{"n_layer": 9, "d_expert": 64, "balance_bias": false, "optimizer": "soap_variant", "batch_tokens": 131072, "train_tokens": 497800000}
Below are experts of layer 6 (counted from 0) of a mixture-of-experts language model. Rows are named router (the router's row for the expert), gate (a neuron's input weights, with its number), up (a neuron's input weights, with its number) and show model dimensions 0-127. Each number is 128 + 32 x the weight over its row's rms, rounded and kept within 0 to 255.
After each expert's rows: a language model's description of what the expert responds to. This comes from a sample of Wikipedia text that the model never trained on.

# expert 5
router [110 135 200  61  50 131 136 136 126 126 166 147 160 156 171 110 112 178 106  87 152 120 127 182 116 105 119 140 104  93 120 109 160 145 133 108 137 146 139 118 116 151 117  70 140 135 104 177 147 132 135 116 110 113 143  93 122  99 154 202 187 127  71 136 113 124  97 196 119 158 121 136  55 194 162 131 139 175  98 162 154 141  46 173 176 166 140 121 198 181 114 157 136 137 104 117 101 136  97 158  91 107 184 107 157 109  99  96 123 133 145 104 162 120 156 144 112 121 124 150  52 108 128  77 158 115  94 116]
gate8 [122 131 132 122  97  85 108 151 129  95 167 117 162 124 150 151 149 114 140 159 142 113 120 183 141 151 132 168 137 103 131  90 100 170 115 229 189 131 126 109 127 140 103 134 122 133  64 167 101 139 141 151 190 137 100 164  89  87 216 192 139 109  88 147 135  87 130 129 106 100 139 135 115 160  97  80 107 129  49 213  89 142 129 143 165 134 106 134 151 164 132 153 156 136  85 144 144 135 103  45 104 124 208  67 121  86 146  97  89 136 116 145 141 141 153 153 173 154 107 113  88 131 134 123 116 123  96 167]
up8 [125 117 111 101 115 115 129 115 166  91 102 147 104 154 190 123  95  79 177 105 140  63  94 114 138 137 101  44  86 112 118 144 146  90 168  57 173 126 107  54 104 155 105 114 173 175 113 135 105 123 126 119 121 119 129 166 107 153 109 145 188 170 128  97  90 158 126 134 123 114 121 116  87  96  85 201 106 160 170 127 142 173 171 147 157 149 125 148 118 179 134 139 129  87 164  97  90 147 158 113 101 181 127  88 134 145 159 149  69 164 136 187 165 143 149 187 113  81 165 187 126  94 138 166 152 152  98 150]
Description: Opening parentheses, colons and role nouns in article headers and list entries, such as "(footballer)", politician, genus, "described by".

# expert 23
router [166 154 117  63 151 131 139 186 162 163 166 116 165 122 124 123 171  93 108 129 191 104 147 165 155 218 148 207 162 132 181 147 171  96  95 149 107 112 158 107 133 109 143 144  84 138 122 150 116 112 127 166 152 113 167 129 189  91 133 145 202 104  79 117 140 176 134 103 146 146 107 127 140 120 175 202 171 167  73  85 127 153 113 125 156 175 119 167 149 123 111 150 139 150  95  95 131  84 109 111  98  82 131 148 144 118  84 101 136 102 141 107 180 189 152 138 202 144 144 143 102 106 111  86 143 109 136 127]
gate8 [111 144 144 124 172 183 191 105  70 123 173 180 116 127 109 114  63  86 104 152 127  87 143 111 153 155 130 127 122 160 132 180 177 140 132 119 149 128 142 105 101 115  93  78 112 136  74 147  88 160 122 152  95  71 125 144 208 164 151 194 156  73 144  74 133 152 129 120 192 148 151 141 134 190 128 144 138 119 120 119 108 117 126 154 179 158 136 119 139 112 146 118 121 186  69 135  68 125 155 138 128  90 119 110 100  24 125  88 113  93 130 130 155 119  97 112 180 124 198 146 143 111 105 100 122 167 116 109]
up8 [127 147 154 128 100  82 160 185 163 160  89 108 127  97 143  71 132 113 147 148 181 126 166  87  94 204 123  84 123 183 134 129 119  62 133  90 118 127 151  99  67 129 148 112 132 123 128 156 126 141 104 115 175 106  97 129 142  98 115 133 114 139 124 137 129 158 162 110  70 168 154  94 111 161 209  45 137 137 185  69 167 104 170 108 157 171 130 144 152 150 123 116 172  92 163 120 130  75 131 152 144 148 138 150  70 168 138 156 135 120 175 131  87 115 104 105 123 112 146  86  87 136 128 222  85 141 134 171]
Description: Full stops ending sentences, especially after numbers in census statistics, plus periods in abbreviations, percent signs and table cells.

# expert 1
router [128 152 116 114  75 123  99 175 115 148 139 148 199 180 220 147  99 164 120  52 126 129 141 108  32 162  83 117 118  89  96 111 132  91 119 123 113 113 157 167  95  99 153 190 111 119 103 169 131 110 141 133 135 166 123  62 138  90 134 143 104 134 138 161 104 135 113 135 120 184 151 104 119 139  74 139 111 155 166 229 138 120 148 176 165 146  78 125 150 185 151 138  98 123 107  98 179  89  99 172 123 118 138 132 152 121 106 103 146 169 138 133 167 145 181 137 125 117 154 102 123 106 105 102 184 107 113  85]
gate8 [156 107 107 103  84  74 110 175 142 181 119 119 102 194 115  81  95  83 110  83 121 146 127  98  67 117 133  95 105 142  99 113 147 104 140  94 134 159 181 152 107 154 121 108 163 139  98 105 115  94 110 148  64 141 123 124 129 140 151 161  55 138 164 124 124 140  91 142 119 137 153  71  74 142 125 116 125  79  77 192 129  86 169 137 130 150 105 192 125 161 115  93 126  85 124 103  91 167 151 134 188 171 100 107 144  78  74 123 157  92 170 162 119 182  75  96 108  72 168 133 119 129 113 130 143 102 189  83]
up8 [ 88 142 159 122 110 104 162 141 142 135 108 145  66 124 137 157  86  72 149 138 133 115  93 148 105 123 136 144  78 127 122 105 152 131 173 113 140 139 162 161 105 169 132 149 134 198 104 166 128 146 116 133  65 152 135 101 154 124  75 141 109 154 108 149 174 117 126  93 122 139 102 103  94 138 222 122 117  95 137 126 124 167 133 153 109 128 109 174  80 106 179 124 110 143 125  74  52 150 179 167 202 136 122 143  96 112 184 100 109 134 157 185 109 146  92  61 127 118 192  56 133 183 114 155 144  81 126  60]
Description: Past participles and past verbs after "was"/"he" in career biographies, such as served, named, replaced, appointed, won.

# expert 4
router [148 134 144 134 141 111  96 141 117 153 152 112 127 140 166  63 151 152  81 102 232 172 174 116 147 153  88 137  95 109  98 144 148  86  75 142 107 171 123 118  73 122 178 108 138 112 111  76 141 133 135 138 149 153 159 105 143 108 110 214 182 157 125 144 133 127 130  99  66 134 106 142 114 131 101 133 136 132 163 125 163 125  58 127 169 154  69 153 142 150 136 162 137 224 117 117  82  95 152 137 116 104  41 175 142  67 104  90 128 100 128 114 172 166 137 128 146 111 104  97 147 152 141  73 105  94 107 137]
gate7 [198  83 209 142 148  82  99 153  93 107 166 175 117 153 116 122 144 193 103 114 170 136 132 140 153 138 102  96 149 126 140 155  98  98 142 217 159 148 171 194  54  94 117 131 110 128 129 124 114 172 112 140 135 153 142 129 134 147 111 120  90  94 162 155  92 121 140  86  66 120 148 141 120 172 146  78  96  96 191 162 111 174 139 103  85 140 103  94 107 181 163  95 104 167 165 152 116  94 142 140  92  93 117 149 108 149  66 136 158 148 130  90 147 148  82 149 217 112 154 108 128 117 129 116 132  95 117 106]
up7 [ 74 110 122 145 129 113  94 148  88 115 156 127 134 150  59 152 186 145  92  63 170  98 106 153  96 134 150 189 169 156 148 139 108 149 141 114  95 121 144 151 169  78 153 113 103  54 120 134 137  82 145 124  94  85 159 114 133 132 125 135 134 129 179 129 155 104 144 108 129 154 148 128  88 138 192 164 127 207 146 196  91 126 215 117 115 155 126 113 159 125 152 169  83 128  81 147  95 123  55 138 151 119 175 103  88 125 155 134 152 179 159  94  71 167 128 159 153 119 140 144 106 101 109  88 117 194 122  99]
Description: Line breaks after a sentence or list item, the == marks of section headings, and sentence-ending periods or quotes.

# expert 20
router [166 173 107 111  93 108  93 151  90 177 134 111 138 174 153 115 102 101 116 103 167 132 166 112 117  70 126 126  99 138 122 112 118 159 143 117 142 148 147 186 116 147 161 176  95 120 148 128 170  98  87 107 127 161  73 124 136 123 113 131 153 148  38 165 111 157 144 160 114 114 192  90 111 124 174 142 124 123 108 125 104  95 152 126 132 148  34 130 187 145  81  81 149 143 116 106 118  61 129 134 153 112 117 131 137 110  77 141 169 145 135 104 151 219 150 141 216 164 154  95 138 156 149  68 109  73 102 175]
gate15 [103 125 134 150 169 116 147 101  99 151  85 119  61 157 139 132 101  83 121 176 100 182 167 110 138 142 101 158  33 112 107 183 142 141 114 123 213 126  99 142 139 174 146 138 129 114 105 131 137 183 106 146 184 104 166 113 124 117  88  83  95 101 131 143 163 109 108 124 170 104 200 101  32 104 114 150 119 163 165 116 106  47 158 138 137  98 115 115 130 166 155  57  81 144 120 138 119 127 123  71 105 141 137  85 124  81 104 167 110 105 109  77 104 145 151 134 121 188 139 154 132 140 156 105 108 111 100 121]
up15 [117 119 215  89 114 124 125 137  98 114 156 105 173  82 114 148 154 107 131 165 141 151 117 135 191 123 131 133 145  66 177 130 148 112 131 133 119 103 134 101 153 191  41 132 131 110 197 216 119  78 118 148 126 166 118 117 132 137 135 145 109 114 134 191 144 156 132  98 124 110 159  72 172 114 143  93  91 140 185 164 169  60 101 138 134 128 182 127 138 128 109 126 148  90 159  97 117  79 137 120 147 118 131  97  99  65 167 147  68  96  64 175 105  96 154  83  82 127 152 125  94 138 142 113 130  77 117 116]
Description: Time nouns like year, period, season and debut, month names, and the final digit of years in date ranges, such as 197-4, 199-9.

# expert 8
router [121 161 137 109  52 147  88 152 147 143 172 144 122 129 156 109 142 112  90 112 205 149 118  98  64 101 133 136 135 114 132 124 103  96 113 111 130 179 121 169  71 167 127 109 101 119 101 178 169  83 140 154 163 138 182 102 172  84  99 178 122 145  43 159 143 147 125 166 116 197 161 120 123 122  67 134 136 172  98 149 148 141 159 177 149 178 116 117 176 144 136 146 121 144 111  90 104  76 117 147 158 156 149 147 176  91  95 103 210 123 151  83 183 152 160 127  96 137  87 139 104 156 147  95 122 110 106 171]
gate3 [146 116 126  96  94  74 132  79 122 164 122  91 121 140 112 129 130 100 117 135 141  95 100 148 128 175 140  76 182 147 140  92  55 130 113 182 113 171  94  68 140 109  99 181 141 131 115 150 160 168 156 127 174 113 171  85 119 117 101 112 176 166  89  82  38 122  80 145 100 109 121  48 106 116 172 155 159 107 141 142 122 150 136 157 124 131 100 131 150 194 148  58 138 126 118 124 104  92 144 137 143 197 102 163 143 150 144 114 115 114 100  78 152 183 115  96  82 112 122 160 151  96 135  95 154 104  59 168]
up3 [ 83 165 176 104 117 128 121  98 113 140  66 113 146  94  87 116 139  92  89 103 171 140 171 159 141 212 142  93 146 112 114  75 112 121 111 158 126 117 143  69  94 134 113 169 150 111 123 141 114 136 107 120 164  99 129 171  97 130  92 150 174 182 157  94 137 131  79  72 113 102  57 113  94 117 100 156 110 114 116  96  65 127 171 161 126 122 103 159 159 198 110  71 122  76 119 101 105 126 129 101  70 192 113 146 109 162 112 119  84 106  89  87 133 133  70  95 151  64 143 104  67 113 131 136 121 133 118 175]
Description: Bytes of Japanese, Chinese, Devanagari and Thai script, pieces of Turkish or Circassian words, and country codes and place names like US, GER, Paris, India.

# expert 10
router [ 58 118 188 141 102 101 136 118 147 133 155  74 132 125 161 159 112 116 136 104 161 177 184 101  87 218 138 140 108  95 201  78 120 135  81 113 156 124 161 126  97 133 121 102  85 143 118 114 141 112 118 201 181 156 114  90 171 128  94 155 157 120  79 163 102 117 101 140 114 214 207  83 121 126 116 148 151 240 114  93 151 133 108 106 131 146 136 165 161 149 165 136 128 160  97 121 134 113 141 137 126 120 156 142 112  95 107 102 159 141 151 153 161 174 126 184 112 124  92 128 112 144 149 107  84 111 125 142]
gate3 [133  58 149 173 142 163 108 138 184 144 146 135 109 168 140 137  81 103  98 116 123 113 108  98 154  71  94 138  98  93 169 108 106  89 137  94 115 163 106 110 150 176 101  93 100 129 133  58 146  87 134 209 171  93 192 143  94 137 133 207 187 139 125 148 129 108  86 169 158 152  95 101 126 101 109 110 144 183 133  59  93 159 101  78  87  71 164 137 175 156 152 121 138 114 105 130  81  84 124 105  86 123 105  83 132 107 114 101 135 128 159 131 146 113  84 139 126 107 106  97 131 107 165  89  68 133 142 168]
up3 [ 99 105 109 128 123 138 146 113 157  81 122 146  85 142 148 127 139 188 102 121 150 173 129 131  80  79 163  99 104  74  96  98 201 130  82 176 107 153 153 174 150  79 166 151 159 119  55  90  96 139 115 104 145 143 119  94 134 127 127  77 139 123  87 153 130 150 122  96 118 119 133  89 168 121 131 117  96 103  86 145 120 157 185  72  69  98  98  84  91 143 161 162 141 133 146 114 136 144 155  86 155 181  69 217 118 108 155 114  97 112 157 135 121 169 127 115  85 127 113 137 159 132  77  87  99 152  41  89]
Description: LaTeX math pieces such as backslashes, underscores and braces, chemical formula pieces, hyphens in compounds, and word endings before a closing quote.